Weights of a small mixture-of-experts language model, trained from scratch on English Wikipedia.
Size: vocabulary 8192, 145M parameters.
Experts: 384 SwiGLU neurons an expert, 1 pick a token.
Training: a variant of Muon for the experts, 9873 steps.
Below are experts of layer 5 (counted from 0) of a mixture-of-experts language model. Rows are named router (the router's row for the expert), down (a neuron's output weights, with its number) and show model dimensions 480-519. Each number is 500 + 50 x the weight over its row's rms, rounded and kept within 0 to 999. Numbers have three digits each.
Before each expert's rows: "raises" lists some tokens whose logits its average output raises strongly, later layers aside. This comes from a sample of Wikipedia text that the model never trained on.

# expert 12
raises: ",", " (", " and", " in", ".", ".\n\n"
router:541487475626475437487539528468472543429450441546540612521431538508569479501543557457530457508497505513514555509536488529
down0:438610484576515469449514593551555557428433502519449537484529467506525484446582546476537453503586559584456489562477564556
down1:479567545558530410498460516463584600532473527523511510558495480471474537555519507481472450453473605523440429444476520541
down2:518480481473499609440526513560522593439405571372553511516552526449607468458544483513622512474587484476491442565569543540
down3:570586533522473533603531550500444506429537495514553430528518454550511577584557501490536585479444488477481462548532467590
down4:490456470474434477474414464485462534498457548552520429407482459430671581544459433486439448522561483473409616534513555450
down5:416446526593511486563527549464469520471494455509456381505450455518519553546565574484452539569457491428443615475443566621
down6:511603392478565488624523518403521489494492476563461490510494517486446525457529503457552515565477448497526537486526511473
down7:465496577497449421450527424476559437410482535504545566495439515566460515571568449433557506512505512351511516442468528490
down8:444478456365470501472557508623476440525556529483520466486478478445512585551480460490446427502420448499507390443467509513
down9:569512461468508451473441475451467599476537576461602533538499530413510542544546531507514525488529574528536469456538544442
down10:474452445464561526574515484432462522568472493484462494452464486505432580471574426648568474396479432507532434529485429557
down11:464510513512476585454519492385532559534518493545485503566566481442451486569533580524479526499493556450545486517491556472
down12:476488626624551470489514503387452542393556458519415494457508501535520556465561431533510530398492511462486464467483489486
down13:514448535494455556538471500455541517432485489398529447482537427504486497514377494474535532513504521481412476456542445507
down14:505519523502467493465488569546503484492469462510409460542458531491433524479501442540498535495477492459486517455478564492
down15:511582549529529491480520527555585506589511472512506512494572461481563553468541526538480454452448527497571580543507535449
down16:514568523532547491520600472485394457557442557507578491471522472489535522517415485459449445421490400409473444510507513521
down17:464448578528416429566499469498484459471443451559587545526524506541559460588501463490477478471533477506564505479509580420
down18:434513508539497543431525413469490579417429565556461560544514539446537482434414544616454457567512491420432440453512528566
down19:573513520528491575504459498525432552577511429601519470547583470493538514477577510491519427466497423515482473537510445588
down20:571478516548533591487419548525523475461475451447424472562474531433426488497544524367547600607491453448412551542554528484
down21:499484452503502517466457537509495487544494468503474502452466543482559568523530512545501492487549552506506473534507515558
down22:508502483473519461472429540465481442440463494578518570468595475590612458509503545644426521520462487506459477542597418585
down23:607463581491573538492579519558509620491541530571539573467571521532443553554561590443565557482476494403447546515450378491
down24:527514535596396527502511503480535469506490470469485533529489444516480494365593533481523455473469487555527512446478544529
down25:488370453422489550528466625483464576489466457558428478533434559504608514510488454485454620506479418555510558535475472568
down26:483440523513521514455593533515523510542537495535507464528478534457523516564563473554404483488577548458554579562520457442
down27:406523447362507511566451542473547531449615601501428446496572520524422608502614508436590477485565483426492512553557453486
down28:481437481466587487515492439510467542435459457403537611474558503516487426494522530504515467544491481468503450469445553583
down29:402445485558459504504451489508489597483536481536465474485459469463563418597492518581505415482454444514328456472503560538
down30:499511487459582510564580461543443551604464532548498570500504442441482651597432450437461550524539436548514483546523515466
down31:532560540457525479456486526510517487560512571569634550486638517524481568566432506462531558560516455540401421485487605556
down32:459417419479542467418617528506422520528513592435480520454593528443539496494487486456538531486485467465602570540504511474
down33:494494554605429544383505478518446474469460539462575548601465503475481534509494457509468562518553561480528599462429474424
down34:474450556466511472494481432435495509567566511476511466407498468541527537343493481458497571377570494497526460542517432569
down35:481481446441470571483535481522516514499468489432589505469444549554474486561527468453564445520488390434454487460508404420
down36:544555580510512527588463462427537438435541553423529531411480480515527548459529421482485525509472519482504376471419487459
down37:507452433496415549549534528516441521486366504520385437493417534364427461558604520472410516540464483485504423508585536499
down38:522437478503532500523528576408572489471498570467530430560482556430575513563411440545554497592570542524457456438436479526
down39:462429650475496507442501427514509381582486475416513486573531515530470497458444508488521434569558477348446428538564546495
down40:641455552464511483532515524609543475477512512521579500572458503461506573537571546495433449548526445471584421474476485423
down41:452566478591533545512460496474523512517542532578451526504518453438583477471457471515573439507524492540440539560458441445
down42:523490545540557468521551517425448580521543513594439459536422559483474513525505482459449480426466454503526463421495547503
down43:530557520512555443490482441433535483462521516489586531546452550525453396552504611485468520488475501578482524525537541468
down44:450530487462454486490588601477501502511474440523562574541417522518494495478540458499459455533464468485466388577531517514
down45:557514527531574496472468456534501460523456565460470502550487417488528579450435528479475353587528455426520577542505522554
down46:499614551541468534525468480440492441446452470528484590531588452457483481478493432478492437541539628524542531505487508484
down47:504481491455421572517491514541525497505549566404460445506487578500493446497497550443469488485487551530543606657558497529

# expert 2
raises: ",", " in", " and", "."
router:463405480541442495505522550487480532462436506552564532500527505558575535525548536491573529499506467531554624529447486524
down0:471439469508549523417532480524508486518483439442573463529583501485488487472585572507407505421435547498513439586573453588
down1:528362480486415502426512521479563381525523500480474603428510567480457539533592492394541422501556489386541470430465597514
down2:495419523498601615602478478559530443451441464440487492534517554525518434538459538487509557567490470409481549522524387492
down3:571427554483523469527483560497514527453439518521498487513613480530583493520510523375448462431503538458512436478436472505
down4:435551481508527604499531445494562542456563564556529539521437494495549371436545485446427467488460508543519455565512444536
down5:414524484469547512512563591424588494426507531448483453510529486533552510545491538549419477487502513437564520592487475397
down6:495552457514385476504474489484557544494513522491422505488391476495549538439503468434504407470493425546489559541393573432
down7:487533573478535495453534520412462533502574560489507604501407479440443471486523481419497566474363454509540534510602476534
down8:471500474543534470453557486502457451464439501576504441495587486492491483472479418568516519540510531479561539408438611505
down9:556461492486549437439466450486546399443441469470524503527399490424499533626519605572582509567431444390480529488491442523
down10:575447458465607464492480557440532641501565494524532495500502533508485551440434463448429464471550542476534553459481592505
down11:536559466502475579427520523557531518468500573465533451503510453558516404496529473529487618466527469493446408461502465566
down12:514492425397488505492460550430534444496469469501506399377492566557455477457503550578464447408464531425449474496461490541
down13:406592543491485421460560578529524546428483451531442515494455549419493519516525530484502504503365481495402543526561480534
down14:522548477540487466490437472468474520505474540583438574479600496498477502665569565506475449487531531513498462471539497460
down15:506506464447510460513552531528455537456525495540453404478555524455618507500433466546447517561471552478487575577493502535
down16:413463534501521510500506577503442447565452545533457538441492500539511443482436576506547437563478484526410486527462540468
down17:514465568527426551376472455625481495477483532542492442497472449528459488544408399510452547528432521526499509483433460519
down18:416540515483442540433517573568465615527497489526594604552530502528636454520543486516438508515542514513506507416564469451
down19:556486535502492532576489566420504444430465530457480400604532521546566444591576478566519555544527404420571499486475559473
down20:500583559394486511548551563451536473567420465525472491544505540478514534451576500515491551568414486449551447534444486435
down21:507559495566459499475504395467449489557558535386461546535514514382565565431583392563542580550483506450570519570528496472
down22:513502505483405515440512575455489450467485492515508521439521608526449525486542577543511580490489487510576520433477484501
down23:504520482434480547536431503483518519459491531527493399472518496388490539478559420492565574413512496479559485545615465534
down24:547468504488447433545408555544478430484523608414458568416446492438519402487382523668434471393480457455513496414454378458
down25:461544454572454495503492475515570547532532523541528455447448464529538475538572487498555565458483482433465467483559490534
down26:461455444560462420557476477481523512435492426563552593593578534486581548610557454498396449508500547510524526454418523449
down27:492393509481498516444449496510464532506509445514480538462488450456487486511529349512514538524497526479541448472462519449
down28:517469412536519562527499567574498514485524533534448435392555494551414587457342585497487529532579554528529477380454508577
down29:437502482494476507442431432520587476434500458582518446402457576490476523516487529476490461590429390471477494459580504442
down30:499444346505471513468488625463514572452503531426587471474465582661565502547499527521580592545439486527444493501557494466
down31:556452488540409521561485517491460532448571483453449484427481492463454431540497503517441489498454487579603466552500488594
down32:497460486458471396513567549509513471458487533476424549528513571545458519439579579522473533477463550544505470555526489550
down33:471554470495448524501516484469500482481537464403560584446555471550438529506478444544484540489316499453464439494574510423
down34:461552427474448581494465416465490556486519515405492379467520481352434475415522482432483449472608449567534429537485574429
down35:541566533462480500530580503532576531463501396499568416440525513458522523506496432476510457458583478483550443429558483511
down36:527627589525457469477444507490465498575623516565514464377458540522531466516560568533478524636510484496543422479518424475
down37:533462642465450461502487505518459546536525543444463514490502508356464503464541519441540453472488513558572477554530510528
down38:516542497451383463501461496531560489536436569454503440517488391475531520451573345538448513482505424511512468573581548519
down39:491520543452538576542460494497521507520460500553449519496572477509513436482501555510595469457534500473526517516436538479
down40:536543421472497541566478551419531500496555408482511492505511535524450494512430427542483449391431530437471547448514503475
down41:455511470510534431449503508630455524502529518474387510551483461491475517461487413523509490547518550515468432536443551502
down42:487524553535571606496545568457570505489532590478458458508502468468442501453491525475516529414492560457460511554538486516
down43:508599560546407543546559568576514530441566461461534429472407505468499437415538496551551423504517521514498424462414556435
down44:461582494399539470524480478532420565558554478548601567501509487519451429470542520581496537361431566450487521442484532506
down45:588459627518546531501541612531397505491514485466467449466478504551483474536561496476516514506533554538463495470512446596
down46:469497414499450497354483386517518507582451526469445468445544605544422505449486509491457422503532497513574508539497572572
down47:576492535554554489441456520528452568487454562458558503550514508425441501463460493520507460465453525499455539470499436535

# expert 10
raises: "2", "1", "0", "3", "8", "5"
router:451454527508518500455571560381440471487457539487472577455408507520436546498524517534584519514496545479578522590527452492
down0:481454514468471435482549536549508427532475390468538446448564526468411496485492479515428505550519491551586391415405427425
down1:525536521499458418542520449425489651558500513475526446487500431479489546427551493478416509536391457511471558474580470522
down2:478463531564434443518562548498508486493566454447530468514472536427518457536465529488445518455423473556464565522514541462
down3:505528471512636545477539461527495464493529617456532446513546534501488507474445527548505477576567481462467504518489442492
down4:496531521510470544551486464476525598484418500519534528543523502527442533576525444425507555535511556553519485419509414541
down5:513513461584487524453513552490511414478506555538488556465433473482520520515590530520467464460467513422504456430523481472
down6:475534478430493551540498512522470499438400521499525523480502515521525465570444435539469433549496443609497518488519591451
down7:551486500505484499490528437459484535478552565441420429479420584503451513462495508491448420546536514479501487560398501516
down8:489480512509466549514533534456527467569439565581465518473506477549536439412554435436550422456561497471587501521462505551
down9:488537508554497472477617497507497557447490562585495528543508494440540499427465441429398521499471582518495553518521481458
down10:511392504491566432545495545535474500457412452457554600529447470521541418544528481498544523539440546493479481513499488501
down11:523620491464516503532467508430530537511530557537464480577533455429507366491454459490501607544500587556606489558518554479
down12:504452492549387531524464563515529543472518483557480488476513470513483553465561580581537546514462570534597540487555521513
down13:492486460461498475498498539502493473500529546534613522441595528493487455549439542512432623560521542554540524506538529380
down14:507578511436539501517511423597445523553513602490523475484548366498507455487555554517535439529566484623478431455449510449
down15:428531493561440565532487499513563530543453464463518471609411520490474485573456479499542502497488468520595504442462486532
down16:580477561536466450543515458481484498482352543484465568462639457551472442448422431434412458479549504562406463484516458491
down17:482596514542520530513497496426428494515501507537529376564532521564472400405524472504443449537540468490548484456566409650
down18:504428451414559480471414471528543565571453422607548513512495494373515452533535514475418409467493522539518543465554402481
down19:412620405501451461488442399466514492562405512464519380555609526541516434505612501435511512435437445528523460491557574535
down20:528453537537483431637569552501513521545477499464452489568578496458479596496495552524467671469485506521494503516443568508
down21:449501510475500506547452481514547529541499557575517498507509503543443488442599498537492538444472453525473510450509413489
down22:388561538470426453482536542449575507589491462521477495564513602461452551404514386513566475493546430596489499503438525522
down23:507500537485473433499530412402637538557447522469475487375482467443513481572548399534554546422507555417549468550567539442
down24:521477554547511575448503558292567484571558504491380416542476471545497635492485543502485519580585548458496508420501454575
down25:511542514537547565490498526472448545505481597504332502450524510558437497511554482568508552452468591505529490463508471477
down26:481489525502507528505487667465432470511509530499503455542476505577549534526430479474475470475496524563510612496512445566
down27:431473563515433496477354493421501540431454486554434483517551531502480560627438493498466524446522571505534586470535456437
down28:517523524523477430541509485556555520565506472553514459384478491401522430362484569480536524537495547374461486524511407519
down29:515555513515532521476526508565504487520479496465536477517481567541466478427467529498479429577499492541559485532493467582
down30:411574467449611494546504538522377565533560556433462510507519512450480656479614454510566488493421467499525528434518541449
down31:442426479488465477429631562478399496414505389439418526450472495516491523593485601471481552471442504457507488445433512476
down32:451565485558486556499486474499437524446460464529478437452595500490430556429553511537453492548546477426435501547549433473
down33:485518463493509533449469480467619550544445596435535493463458548352540561479490537450495490459532468496463506505520430531
down34:565496373551496490536509456517529529453490433505544548439516388444532531508456581491472468532432516464535502514527514483
down35:538438456452614478492534455504486475463529415587571472458435569522515520562464480419535466537571485531496558473481473505
down36:514531582470502449498526554510398429482498482528446467524502468456487488568459485500490566466497543533521487461508562502
down37:532528459607485546500458442552521576373490460565475493475505483484538509481369420546374489478468355478517433552472463396
down38:496459540499551515553561553524518479487557456525564543521484544494492585513468449451515492473485481517434533474534456409
down39:443554486480449405535522459536659559427438544563421496519454546538435431467555499461558494446528472562509430483508462509
down40:607530589485457463500469458429497471549423498508422502486548491552541553546445434476513404426481475552538516471452580513
down41:424422541481462519517482512475485487563447430533485330559478484437443604522628481491525487520435559413442476542505486447
down42:536493530472508438577481565487554488435450485476515496539561483496505429482575510551519536467503515495508608512450572498
down43:534567513524463524578495472532449481476420628393470491448534507551560471525431559542570538543521532530471530481473580451
down44:474484539504473598406440552484497531474508579468564469459510614470481498471604473498507444506523439464458430536545554435
down45:537505555511461447577519485461484488508586527545483579471471542530485540474485452536472432480493496458441454399479482551
down46:469465449567512489496489500488584484561481434410455481464496511515469410576474493568555542462511506489565597502425515541
down47:529499514476492522520535506445520448522460509423547517489588422530468506449524535479574523450435397602504488487488569468